Experts of a small language model: 10 layers.
Below are experts of layer 6 (counted from 0) of a mixture-of-experts language model. Rows are named router (the router's row for the expert), up (a neuron's input weights, with its number), down (a neuron's output weights, with its number) and show model dimensions 0-255. Each number is 128 + 24 x the weight over its row's rms, rounded and kept within 0 to 255. Numbers have three digits each.
After each expert's rows: "mostly gets" lists some tokens that are sent to it at least half of the time. This comes from a sample of Wikipedia text that the model never trained on.

# expert 73
router:127092102102149164106122093104129155138134136150121120162123109094115135134118104129115123140115122118081094099127122128135136077156219140107093148119111082141138114115125137171127157118137118154117094132127139096097110084174184123073121156192136107134162142149118097111138149091136128125150118134181113126132123085157139149089148146125110142107131124129134115125111159108119127126092090118077108149159134095125158157115186107112128170146154130141112116154171118129083123143114089108137110124154112092134110140171153139151119126132094126150111081135107141146107165137118083137140146145115129138112144120116099101109117167104080146156115114149146130151142150191086113120110131150131130116123128093123093123141070121131123138121079149121164126110112119162111103110133104
up1:078162136126146150085120099123163076128119134140123144097122150126115128137127094132123124113101138146125112135156122114122114124118165115152124155139157108112085116096134134150137137112095116142150112100124137106116092100134169143118125117136148128108122135123141099114111124070105121144144162135161143090137113102137184155089157048147103149120136136137184159134145194109100104167114128137100107131147112147097143119125148128096137127133170133102104093168120120124112134100162143100179119141109120128124119167149137124085122168147124173145097089132136154151145156162105109134182131148126139158165098128156099098104114161135123147135119075133140156162147103139139120173152082165176112111108125133144133126156130127148099124158117123132186135145120109126133181183132090
down1:140136129094148132155124142178097161122169129134128115138121123102168129141084119123115108160085102108099104122100125144119132141156154148096134142170113125141178183116183119153139159132152141121126086103113130124129141113116117115068109109163107135097091133103120147175133133138112114091109094135097159090149149099140118100118139130147162120127120145134111154122112130106103113114131101121143157101128153132155110140126092124125184148136124125149142171084165094182118112088186125146130079123143121111109105167110102153124118117108108134130148129163177144162135173097106138117100098133143143133067133108124137116114200146099114111130108127118100162182163130140120100109111177124118107158154110158113108154109083097134100141120142125149159103105130104158125137133140117
up2:136104136139153142104161065114130107110148152151088097148155063118129107166125124144097112098099146113106167102107164143110120128193132114131117110122122158148121122122114161185140124149119093139094119108128105109110115121107139087134078100133137120088101108138164091118111179064117109116152102144160157120121135115105166120132136127113094093148128126130130144103134132125086121105124154141088139178115147125131135127126194146072148131126144135110085166152144148098124178088151147120179124134106147128146142126137154169145130159147115140152082127105130076146102148172125115125131107109118117154158142114157125128148098121123110153118149088138119150151100098140107138137100116110138126130121139114121099146099096117124087113123126095136153139072150171126140146148095103
down2:108157142121107112133092138111153124168116121124122126117105141144124089113104129137127136144141163134119110172156096106112089115094108133135137129114087147115133150136140116109143109089116140122175127139157191149111139102104153125169139138123126104135156140158113122125159124144141151139085147115086139090167141141157119141164107063108180187113094111119104114138116139122164127127130111082145124092177083092106166130135116146157074131127141118130165148130143105153114053165142106121142128131135158120109133130134119130147113108140149140159146136149149175101154118105110138089127130195148124079134126122092092116137103123128124124130114129176148049162110148128112131090133133134117151158119100109146149095169139110112161138082129146106123107157093088149134122130149150
mostly gets: " Boston", "burg", "ville", "ington", "iverpool", "ford"

# expert 56
router:123127112091135121138148116108128121155145153145129112141115139115113143144132137090061144171128113095103105099125131117129125110114110130129160098131105141083070113128136104161084140121110101125123164143141118068125135174135093112147093107092145099110131141142101114114158116126156125119108138125140117182080117147160137168118145153112150147058103124148091107138172084190119140128133072143141102138092154175117119123111132157131127143151103127153092164138131088130152092113162129119124139128114118140103136090183117160120119169118155153123107152103159160141100099147164153104166113146126108129133128111164172133099160151139123096138155147102164112118104124096111141157123129088156145114129155162131129104160160115116159136065108119124120149117109115168120144126132157
up0:115165128134133093102125127125172156140115110133131127164123132147106112119106132133149138115151108174140183155097128140090159102124165131127123076162160152134119148139106149151111101145117133152101145097118109125158108155119156134133130120132135108122101119152147128090146165117117135149132171107151084145123145121141148157136161120120140095082106140145185147150135125137149146180182120150121142163125177109134108079133102110112106124184122115157128121120154133114097123149105130161132140113111087144115078114147180169126136110119137146154170125081144144124148107137170100131128079126142108083098096137129164159160144127110170104162104127145133071146090114123096144146159081134138131156091134119138125099140092110120128122143153122147139108149197142121141146098187136
down0:138089121094149137171132138126129117159112151114115139153142113089160112126141133177147111108084128111142097145115153144133127135160140123124129152148116127166155126138125145126165130113138126113127096148145137091126148146142111149138083123090120153135127093095110179141089125183121129133121071144133124151155165160107112130144143147123103121183145164107109083158154164094140130124089128128192153136112100097093122144127119109108122128124155187106135135147128101138109155105151132161134146130145099147135150104106119137109114097100064089126112126144157144136082119109047152139138172138128110151092101138123128099108125123124111170152123103099145129073106181155169125098146158151117143142150119104079101117125132165099103130113142101136126140076096150119120098115137142
up1:086134071112108107153129132161138156142098137102107134100133164123119119113098167146086132129156115111094078134133138161170111128164089103168148168139129118145102165129123108183146141119103117107142170132120138093180136115109130140132099137129148126107107129097144142134154114126119139074138150103131143112126147122184123160105116139133174093092154097163163142143125127187133187153095127109092114129161148111155097116113118106163125126143091101134132127126102125094163125131157121120113134134123099170113123104139124124166101171141084148104109123126151086132145132120141164114143099117129097117114151129133129125133154117163156103180117122162141130086120115123140121123171094120156117162091173137169140119125113137095084109084115157125162107128151122105120110177095149
down1:125143127136114100124136091149143146155134107126163112104132135174146132127085112165085171134135132166129168119152119160147145093135144141132119132099174118113120146108099148095160123108096135134121109140146120152111151139127123143104140124112111141090120084139122132172086139127104072164093113142120101134180117116124150143085111128102133109205128156128131097104076152104121155084123141127101120067095144104153108168079124135101153121104113142174161133116102153140104135133130140155102125127086144121116083110157126137164103125153099130133168146130120180103129129093168130166138127152109165133130111132143153095093117112068130163101139131169148143111140164121137182142170135126120130138112111126122144107106143146094130134165122080117137155154111136135126153120098085
mostly gets: " is", " was", " f", " be", " been", " were"

# expert 143
router:140108117078131108141130138147111136153086098117090163142094128154136109114154155194126148102152134126161146156127111146115153169107123108171141165175096141131125092156095174153115057143160163191125122127136126160159136138150142122139167144148112168165095077121186143128131138103088152132129117071140142116121138129101108133163115116134100116107107117099097153095091176175144101169125119131135112125134139126136104150142138099139119159163170139139128117131095136129092150112128137129142101122153119112144105103120123129136168099147151112086177141115112097140137137109168158159093174128112129131122155118102145136086108112130102144100150098141136134140089130108131155149116132139113121137156102080141104124145125149124117158146123163139148145133155155116174109112154145
up0:113142070156111127131155164108094084116125155146138119115121151122125179141141145182151127122146152110168149131101108128086121169070136060112101148130119125078123140115128095088167091089122161131114110149113115113160169118133130145147133104147111158157093111126176074090153105123141143149091131127133132164124101123102086101104114155154112117145094148116114124130128094170112160126127136129138142121134147165122102136151117131133109111098165099144119106094135126133153123087118150117161113122168145192109144144102122087122107146138114138126161136129101145172103134092094202129119156123100117131101100115118130113125148155136147115115157122118165129125128143117118148110136166145110146125126163085136132101119103151128151149088165101150175102162137151145132099132112103
down0:127130122137156139135135133136180159116151148146097179111119161149117104111131136119139158112136120117099128157103107152110162113132124172168110135072113121105108153158125126180118141117164133112156138145129148086114121121118148139157126154103145132150171103160133119141135124122123116106104093132122149107117129140085134126122098142126128126111088149112120104112125113100090071104115162126166131094109135139140148135189126110103121158100140115148121116115124145105101145101121134169082128117091091093119132186140163156084132103146124121163079128095133133119126140155144126133119141152160104108183112137127128108131101110121074173120114114085144103129093126147160135155100134081159155091111114132116099135135190117157134152098096128124135178131085194148109192106135136
up1:135097159117133144122125162153138108135143123072112135140148104140132138110113152144146124141169144105096162151089090135167081187129106119156151127109128163134112096137120132141127077135141116137138130098132112118136098145084138201122133127154127122112090108169207147120174095162084139094154112120161183150109142141163122110112157144141089131100148129173140164122112164119136149127128161078126130135141130146171132141137150100092128128159110138145123155129115164082089169110156164130090143110136141130120105117115118110171149099136092143141105138121108098169097152107117142144124141136156124107117122123119176155109163129138147116133125122134181125151137138089118109138135120086127123118133137149086105156128078137092119116115135107099178130106172139136134123139097107
down1:148124052150100099144150074146117126097129148138128159104124212080120124103133114143111144117117121120158179129144143128120176115099181122170127149141169089128143134124131119126150092142141153163132158175100110128098135157161136069119114103147163130101131110105110137127094146161115104102124117126131134111114142156116185125103128154145133146146121108159117136118102099105144100100135173127129100094120120102118092145172136141140154135116148131076102103122162144135151120140118107114121124143154125136139114123148147130074176124120103135149124115152101132144152201128149153120156140150123119141107132110110138122146090138164103082155156153099090097114114107113127159094171087133150149140126140132121133112098124093127158144129101072131104134098119115097124127103161136
mostly gets: " used", "ted", "ated", "ized", " located", "cted"

# expert 78
router:097121124089171092137163137104156127141147131161101167146111148110137113122137128101072154153124121124116093130155125096104115109127104127134184114116095124108095106104133089184091131138115086145139146119123104082118146153135094101138134128082129110129132126137112131104163104101166129129119126116169136176088096131147106169123132144077164122059143120159103133117161102176142122156146094136144089171100155214137119142125151157118153132135112132121085144139133114115136089139174148112143169129124119122130158074160130142100106179139140148133068146144152131129139084145149155104174108131120095120127143116154178119084143153115103122143151146128167120118127125125137119144120118117153136116124132175112150128151132136115149137096133122125108157145131145139124154144133153
up0:090135129083152080117108125117147105140123149117127171138128126107140156107109122074116157151125140153144117142167130127126137106158112138150157144121128172070091135123140108162142135127101115096113150107120138028120168132087104129147113092121135079098121114142130102099143094091172130139126138111163133135092112166132151142098112105135137115120082122117118136132117126168156116154142136131163131162153197181116126109110153135139110126147118176133108139138116089125135119142144140099170153143122092142159181148160097160139105164129161140119134136123101122139086132161145125087126107113121126122116156151115177122156137123148152112139130124118164127101123123128153138144125168108126121160167141116105117078155153142094175139087123104161136125120099115156103173100115157
down0:146147109128127117105120131127161128170153150145114140137109112128121132137154095108138148097080105102122087126166136090116139151108162120125133106134123112158122091113144090155101160140111091095125154106113092109106093120138110129103132148105115109123100123122116108091104153190143117127155160164100184119080134093186120111156133112107129132094161129157129118147128146180141138095136074144122121106084151167140102095145132106129155102116149135139102117134127107137128124128163120117115163115156176133147159108105124120119118131149179115104151129137100196107111094116112125109158178154122068121127154130127121142144201159123085169118134154083167138081155145125147099106138152132136132123171159134120130124123117126113127120146158124101122109160096166107147141142115165
up1:159165141121136112132186104142135112113101108107075143120136151168109161116126144086143155122165135104131123122155124097146129112125123146113148124139123082143121128098149160113119130127152119126117136120130128082095145125125125134153159157115104102183132124163092140126057131095130089180104135108136175115074125119115113115149121131139136087145147156100110148133149149097099112157119149129156120113090126161143115128132142138102139132126108127102097112141107130115099111128134169138130163135109101120100203122147092136137116188096188112114133104128130106124181129145145113098095108160118113150129169169140162123111169102083139161104173103118156109084117126115159115079107125134143127125107120173102120150121173150085091148115111114126138093127134091156124125160136153
down1:145146089119116129139091102180187183168150122109112106131124094134150160158135118144134128139112130155149113172119076132127134102133087108120149124117120125144159125119167139171127069167150164120134093138149132105153113138107108141091115102147146145133159141159098157137139120118157168125114125150155141124148129111139078157115156114123151103153154117107153064110154128131160120149127163187094140128081123093098119109146090167110114138125113123096105069138122139146140124114145135105178119133144109132132124108171134105113141186120140147125153107118143108102155171132105155102096149086113140126117090128163162105101113120165098132098114092180141121120146123103091128143116122149119119092120116088145125096151150121110102081108124133117156123145123144117112179130123104
mostly gets: " is", " was", " be", " were", " been", " became"

# expert 136
router:160086117143138121112169109122131136149124102155148120148068182134157111139163157135151138168081108138109106148113129127183135098106170134119109125138096113130154096147084155131107156118165081133110109129156144168099123131184112127125148162155108126120152136130122127167153146177136135134145152151116107152111187151125132136139114152152125158163139146098139117116092127097160081121156118144113116163118139127133116176156216139138133134133122153167155100111116138146117152158123080153098118109161147118122128108141161122146137065121101110151140102140056116140122136119118104157141142149123143132101141134096117147122111147118101119123175129149117092110167203157118104109135116134135146117129097112120107140138126120170120121136094130147115105136138127154139084112143118
up0:144160166097163092113131149101136140115148122147091147134152128116131186116110113138119139149125092158143137161099095145121100115097093135155166183143146111115110157154095083107167108063147147144160136091083097152094145114108129120142131129090169127150102093089123124098125102125122115110065159147118161165169158114141130093142137137115134131145143130139110103069110128148106140151112180157131114135101130092104150115117131085108157136175142129142117126086124138137152120097137151137145146090078133107178135126127128135118168118172165082128149119120123119111133155116125149092150146113126175114111120121117102112170098126165124102108113137124115147114128140156122119110117092105134094140128175130132129096154127097113177117127136151113139092168120160113088122120109123
down0:114112089119097168143157108152079133177162148138167138078095086143136121139105110122131154137153087095116088127113091174151134168152106128112139187184089148110165086123155165116091146140089107121152117154127133121117109116155099111096146096134122098177135127176107143146146157122152146168133060119109129148103112132108153163101128145136111140128102078100092134174156144122116124121125122106144101070127171158116111114137108125137109139159145139104153122138148162123092121159148108120154149152126137115099149088157133124136083116103082148153089117124113114167119113152119105163102129115108112169145159143111123118105133130141120146105141117168092118128127164133120114157141121137118146154126100141122087173115144112119118143148141108163140133141133104102123161133140133
up1:097162151123098122133079178130111119109124118156110144124120175117080124134076101111099112164144119144130168136136189106129117122152083167111128127122129129113161131122111139156151159093110137104123106124082168138112104111142127114119137155122155138120122122184110137116128089117119117172091133164135121130137100109142163136102093158122142169122190066139133108146140107166157163162079162113138120108104134136146114121096123119138151128138107169153130121128108103128091164117137191131129107132169152134118129124155139116178148149118128140097156146132136117163093139116120134162145157102112153167135119141159126142151113139134155126122104131132173110129132157123118101128180135126111094135142087098113080135163120163156114096119135111148193080150120158144108103133130163
down1:140138073146138129095179140107110107146128148109134099142120099119129130131098118126122125162122139119122113165156117154108145130120171143138153210116147139121116163153133092167136082151107148145144089124149125083088118096128132130144135101131102111109122150134140129111152148108156116135157149125142115102133124137186143100152141164128154070133144124115116131144090097093129119157119125143143145085181140103142128091100114125124105137156159105127136124098151135116128105157080087118155147153050145121143106153126151111121131111215128094130115111180137134115148124142123116081161114131104103099164154123093136100152140106154128163134102099110080143118148127103156112132099108136155118149136152158159176125079128165108135151121125116123060127111140119124124132126125119
mostly gets: "ing.", "y.", "ed.", "ation.", "ers.", "ion."

# expert 146
router:157083118138138120111167111125132143147127107152157118143070181137157105142164156135154134169081110137109100145116125130178132096103173129113109119143095112132156094147084149134109159118163083133107108132151145163097128128187114129121141164157108125122154134132126128167149150182138137135149154147117104151107193148131135137140111157151126159157139145097138115115093131103156080123151121138111112162119139119129116170155214139141133136135122148162155101116118137147119156155121074159099120102164148123123126109143152119142138070116097113152135101136055118138124139118116097159139146153124146127102142133096114147125113146117100124130171136151114093112168200153117107106134112131134149115132100112115110140138124115167124118140093124147112100137141128148143084111139120
up0:188151098119127159131117147124116144140104131120107157137124149108138128137073113154151113136140157113132167120138130153128145137135125100116123094176133104179074156117123107163116155136152133145146121161096118114108117115133092094116115075143180118150130147112135165132140106120120125123112119132147163128146135087169116125139116110128104122108152146149110129150127150120125127091085156097124110087096073131120134135151104130110133119132153152140145151176103117116143105106093118087113088141093126147164123155093124087110123097149118107162152137177130147131119181125108116104098077121103120123146110131119120119132087093167105192131124140124135159105135083171139130152121088135087130127153122106096158148147123122052134117124148161074112143131116145110189182111126138
down0:165188121140144165115121107080135189141133152090177130142121109101116129129148152150127118114139138135123159140143149131099181122137110113169106128160103093136093140092107121197124137148087163142140134127074119119115120145124158125102125103159126134136138168108120119149102157169132130156147161162140137118108135097127125126086131110136096149111162153139111139148122140108141120130114116125127086153120114087097156116137118146069134145181083127135136120129163103117171184099097137175088119105145130126076128111149137166088105132111102119080119114149140179119108115089132118144134119132080133076112125123180110155170094155120117136102120123150176105117135127122117109125140132122109140104137137141098115138115128139109131135141112169081136149117151094113121185130134132
up1:148114120106125132125113136161158137094102152131123142094156127144123158141182124164113082163134160155143166120170100114088109141147133098101127166135137157125110122138164127125111116136155153125101155068115157120141103126116136114120151122149125136153109132123182113131155113092115114150182128153113166161136104150096084118152110135149126158128137145134151130105116146127089137114074129147162110120134124139139163131103114139128136090107145122166126133071167147179121157094155125137113120069157186086159132141114098111097171118103133132192115167098139138126114158096104121085136122103111123090113118140125170110137121104114129161096147087117133148095084091120116103104134084124175113150096100141157107140144143144163149103107120105117162137131150119122120142093145129
down1:146170114138130110118103145135151171133135146154121135136124154121141094103080180114108078080092114066135138161117129142147115182076128097111128124078135146156106125121126135132108099132136141140119163156122125076110132110105134122121136126080137111147094182111105108125126128140139148098100135133111137098106106163111165101154167113160126137089145142097114138103133128128103135130147140085102155126176123092143150132191152145105122116115154087116158156156128114140119118129135163140105148141127152125133147126127144134101108163145103139163133120137099109114140135118145138126136151129117163175148093136127097110124150135152176156145105133105137136121138145127143092154110095151115112140085153113106106146088095195157117110157153113161077116129154135059157147131077109
mostly gets: " however,", " participated", " Michael", " brother", " however", " He"

# expert 125
router:110107159125142143100138124138142108119089096152131141118106110126128106115169090166102121109148111129134127175151117120131173156141103118136156160135113127140162091143119112161123120142089105196134072136150168138154139178128118105104164152141102137177147111110126146122125120113118136147174129102137109078125145110080123132105108092119100083133125117082123123166116140090154099162113141152091104136122145147156085115129121159140083164132134136140113097095147133099119115092094110118117152101153142113115083124122165116132135125141101118169148145124120095101153167060169120124074157156128095127137129071122145148107117133128094096136148136125155112152111162103132118129109139159116104149130116093148092140131097110094141127132117139121152127090125150137178114126192143
up0:154133122105128151145156138144058134155126157122104093151132111125141126159092098176140122164116167129111077116121134099101106152139093085127155175115116116153135133103170102132121149141118109141140125115124152160118139146109094117131105127149121129125147153111153150126121136113181098137120126157138127082133083165186120097060096105132085097123093123135140148156181158149114125114124143136109129087111164134097126106112107112115103142174175143128098108112122136138072113125138128089148175091115070129099146142125148118137136094141140139102159111053112113114127101095150117119137145103097136086129143139131102158143130150109184146145151146107103125117135109105141083121106143139145134127093152154138125145124170150127138155138105124115131181150118132153158147127137153
down0:144114101156105106151086164122117148131126148130139093086150131120143125103137136045111146130115124105147178152152119155156147171114100155102062087158183125110133144127126205148138111157088179140106130132090144103068092111134130156140134158107171157148115130168082139141144130125126134106115094117119132147141115132105132153099113140109171150145181092138097121121142129123158114121101122128096095085102126083159142121135101129102130142131123118139149129102096110114156164135141107181150139181107117101146126120111145126134126132122123137126154104127141165136088138154117124103123081098120151121121135153147125082176155094178121119128128140126165113099144139159081134109140104125137142135157151116127172122119101133138125082140138101114133117130131140128141135108124099
up1:124148170101148128063111111130105128155087160162142170186132130135124145100145120109087137095141120146133125161123138130128138116110129075139143119134168114141135147128147130142110132144135104128131151136128139122132138136066151159152129111115155088143131116082143138128164166049108145152167122171150139087126122119095124140185121095140106130084141126125134104097119150098145117170123164183128143129128119118147110108102125080161115123152125122127132128111151162068124162120104118131160151170132129131097165134125149150133124103171132114169105115132147111115138166116124124093090140132139127141115120078119157081081069103154097137080120138148159103130094122077137124111158137123091091154094144120139138135117130135120085116141112152159126115115086122114121125116158138
down1:119108097069137139130083101131147139113173127094142142104133157117131091157110117139155150142096118080119130122129128167152125110119128124099134121144087093114143122157139174124095142149152124102134095142147089082170133145121128118115101155125093159145140114156156118112144126165097145147116117126147103143139115127142121090142143093122124149121138139107125148156146119092099132141078132121134140125135149111141139129099136153117149147154171095110125139121157172155122117075123123113157115125116118138154125121136156121145128094118112078105093124108121094116181097150124121127121196125123152122062138179120125169124175146115115125131154138115160159136134086133148135179093126130133138096161095107148138098169189106147137121095149122127093110192173134122077178127112104
mostly gets: " died", " went", " located", " moved", " worked", " appeared"

# expert 106
router:156079112138141121118164114125132139152125104147158116147064178139167113139169160132153137174088110147105109148114133128174136099104169133102118128134097104130161103149091161139104159111157086137104109132157142166096120132186121124126139170156109137117164137127119128161156149158136134134141162146124104145110174156134141134137119153162117160166140149103143118131089131109155086112158126135114120166122134122136117172152220151146133144130124146170164108119126136149117163153123086167096120111166141122123130108144154119142133068115104115148137103130062119142123147124116093157132143157129148127100134133104125149128114150126107126134173135154114089110169197159119112113132114129130150118134099109117113143145132117167132114138085139148107102132137137153141083114150125
up0:161089123109113112134090170103130110152092126119142140100134131147151158129107165112093144105163144171116130111105112098137146167157107109095140115148129104128123113176147158155129124140111155144115116129164113048091127144128132142166088133122136125130150134109137081112176132102101143149088137139139158119148083111109107162103148129123107100137115146125162128148117123146116109112181168113094151107111100126190123096149093105089087188104128121111087113149155148179162141156117186128117162125106120123122167134132086118129116127109163119099160136103128116173128105159103071114094136138159098107131133133114162116153161116141141152108166139119155141122122132148151152146123154118135133088102150093156144110133147152115130112101146122122137118121146179134144119096168128
down0:114091124158140090151115134186082141150151094131089128137143129156129141095100175157157125088159116133132136135145168143068104109122124115079162155089129147124144119136107151145105087088123154180122095129093155137115129162135163140123160127140137119129153155123115122115092146135140133153099103118139088078151143122110112132131160141147187109149114076128141098133094139139126138109113133115135153108105123130153054148096145107151138132104149117149123123123122110133133119146168165176091149104124122134140161144150133163131096092116158114146177100132166107098175078118158132186118136089086125164153118136121109144151140146123109112116105106129110103151123106107119140114129121120126162171080139157128152089135128144089117148090127138112129098141115153106130139145115137
up1:122120096153098115122101162180120109117131099123125177158143111136112105117103136105140136105139136123165129152099081157097136096108140120139142121133148157115139123114141167163147105141125091152093120130139123093098092161107181128141135098124145122086123105129126105114121099108117087127110102154111161146160092114162135108100093170147131115106116139134111137118153129121156158133127171112145162113108138169163142115103104090111112130098141083135156143106190143152132151088094148170131085158127103112151105131157121135156153119106117132155147181118098101115123126144166118112113143115117171126140160071157145127142121128159142133127124135116113147115070145146124137138140127164075112129115101103151112132145133131079183141105117195119159136164101150124144119096104185
down1:114093171126172167184167138151123116098125142121154150109120122137097110137139101169142102152115104094157125100124141119106140114131117144120134074131139101112111108139191095101138135163132118110124103128135135093108171109120140144163122138173122104080156150104135125161116139129126128142142122091154110153131117130137148137166161137117098111075134158130090168105102122116130107138166120100117129116138126110111125138131107117105146160103143116144096148123085152171102108150149138166153165117151151129092154140123087130125139133185113137139118148171145137153146127110099144099153081132166138114124152167125113105140133084148087147122077143166162161139090076083102137126111125092167173129101108106117112145127142124169117123132129136075106121102150128115127120082121073
mostly gets: ".\"", "\".", " life==", "ated.", " year.", " season."

# expert 42
router:123150103105144193088135103102125142109138125096097147094178130138106153107138108156116134131130137159097131109100159114161144111157186137143100153150125081135138140121136173174152115152135110128136055098135176093089118121127156099118131143146132097123120147182114104065130121120147112120083128132200097143107106118174132141089113164136120094130107181148142105158134132091122150141128135140097085147129117117131099140147165137135105111154144089125118148130144148153129120127125099094150102103135107126170107139144106124172100124112120144127104127141119180127127105117113098150118108164091119148154147134152151102131153141097108159152125144165144130175121158164130142121097117113140125161109118093101140137148076142114122136136126145135177103126132151144137076129123147
up0:126138092122125133130154098157150138136112146102096108142152128063152130131153114107102105157127154160105087117148146142105101112099145140141121155126142130145145107088145088112127112129121109098095082123141126105149128147133103136096156149149141114122125096103111084147086150108091132145114119127149126173135073134086110163119123145125161130115124148129153166149126125125142143155106096165163121133106154126153117099149127100156153108117161136166149154120135095096122193074134132132159177077130165155146114133113154084110127133143132145148069147138166178141111111098112077089100097126106134147123164151127130113148110069110130157132142125159151142135142155158102158112114139107188136152105117097125154125116117155140123094152108096127152114110140156135121126121163068
down0:158119108128093123150133151144132099106128124168143117134130098112118144138086131172176105118077126103119147134114125122147115113142135087124132157139116093150093132160113147112146150152139158116120153149122143095142109108109125115126109121112114120125151156124161120084144112138125109142157114145124136091097134088166157053100171130107117151114143163110119121113169154143112126085151144119122114092184125111118100140098119177110136177138100160119107118141128163116145118129194117119045134172137094119073140151144145140156158112155150110147099094138133074108130149145130132121147128116195154111154092135148109113094104183143146149163118112081134141140149105095147112132161128112117125159168131183110114150148127122109138140135101115104141134137137089122134106125101155
up1:144117105133141109174092157119165161185134151117152115130150102134131134125119152153174097167107140125117178108149126131128075090131152165163145141134170124156126099105128123154111061110116141097130109188094098116143129129113136126140152126110119102116119104127139151107137134152105169157111152099108144128120109131111163126120091115132147100154158143123143122092118131130119163152107132178120139125103119104121118167138128139168110126072103080117096113175127121142168135132158124147126094194096084133138104145131132132112162129122139126130151168132110150137118142080086127127161170128116110108136140109152142160152143137174150139132116099114147103133142117124130144095057111104122160154147147121145151086133185145081123170095109118123138094122139159123126146154113102
down1:157113154108109163092121150169142128087103097096146134158118114098099150153116140117127157109120128165142105127125136101134155109151124123108137112101076147137082106103097145102132140139111122128143187155154161141104113174140178119108149131131145129187127152103159110144131129156166068131123126069184114108127161132156077096124154154123095110107146130145119152116147101109124129100151128117117154130127125141140079121118098113129088132116125115139150136124093154134082107092115089133158116130117170137125094100087144110166111096128083139149130077137140164134156121162140112077111114131136105151093149143116095166098132146128159147121154173156110123136126118135122141110136128127122124145158119110139115208139095144104121113119130096175147169139120128142158161123142152
mostly gets: "abad", "pur", "ı", "esh", "ș", "kh"

# expert 23
router:178109112138134163133126091108107165145139114149128120108139121131089129130155130083133089148118159111062136134153140124113111137194177124105134119124148137095147166164128160180134143145166113162137104103145166088108132101150205081121127163145104119140160152141123122137116178145124172124158121123170141104152112083169162132112137135131118138090121143149137168153132145102125157147128063136111116146120163148125137099129140113111102118129157138103168102097142146138102160129113112109130118128140134111140109151158088122142117129127119168137138155149134160127115152152147109161153108131115180120131154103179144135075127170114094174151175121164117146122102176130103139130102132092141120114136105110145112174142123131143128130134138156118150141108110124159113101134119099
up0:128157116092139128152139165149136113112109153111129160076180111154114145145137096126171156112160137141117104129131117153117135090114128100114097158121124142106110159152171121125129118122148101131165101092046123084133093123072113130110128131115139109132158126154135129122142163173140140114141109135164140077151128100104109112134101155128160116117133142090080081091126117129094154158122139082129137141098134155093133161129091091102114175134137130100151123130172132105138105137129140139132088129132167142104129167118109160138101149108137064122089140117107184147100139126124139113130155159118174119141138103111147180147146123128155143137150132114141144117117146116164134119150083105072115159135099169148128108131106111160175125098107120153113127107107127142113168105125100
down0:135142160179132140167107090107131159130100154090176153131164124093111113093136137119149099088123124115081135088116150117126103150123169123102177116130130116172138119140123144117109169117097154134123135161117133153128094119125120095133136110095132080139141154146110142156119154116090087111134151154119128181093122140160076117106141131175091146138165121123133163160151105168126138093128090121166116135138139081116167129184139143168151117136155144104120141126108126115111113110114107132126188089152103121146167141143121138141159121129124140125134165173173139133162131130098142116088120134094120152115108122108122135120137168179133122131091172135101130142138124117088140147138140131127108100105085103136089108069149151122085086100145121126136132138108100089118136109120095
up1:152119116077106109121128115154107154117125103164116109122144103127175112130144099139135144110144134147158109119116125155108138142150104124111100096112145123102153185137110154111130105144136143166115105119162131093123100129107116134122122162112131151159142088162107141160086180098165146131130070151103143112180130156126142087160149097124069130148141182183121156129140134136112115137119153109105144151147119133096190150082106165091093114110120160142131117120140126110127143102093151101114145122082137144136104118179125106115105135128166119123121124117122131116070158141149119174119128128064153117171148064099141168124104119116104098105106119153145135099106101107081089131141141137155140145120178133095121113118135104103096089121146131129128130132122135093134139105131104
down1:110141121123115187143142047111121108108092160114112130091116148132120153118121106166104136154131096074132107163132146111171097098110115098174096160125150119136166146129128096145165100131162129091111159130132150133138082119130123110134122135180118156151128100111143132122115171132121146107150133103116127175131146122132115162112126120114150150160124200123149111170109104081102136146139108131101121076134154117167132117094129117121148127141141107106108134098132138118150076172114079120133109154183127098143157141122117148119131155121167122118114127089108125106112122135113158117135137120142125109111121135171104078138143113107154176126123101171103127133185178150172134088119105142155134157132123092150140136135116123125126142115095116127163105086123137163128128165089140
mostly gets: "am", "wich", "wood", "ń", "abad", "ham"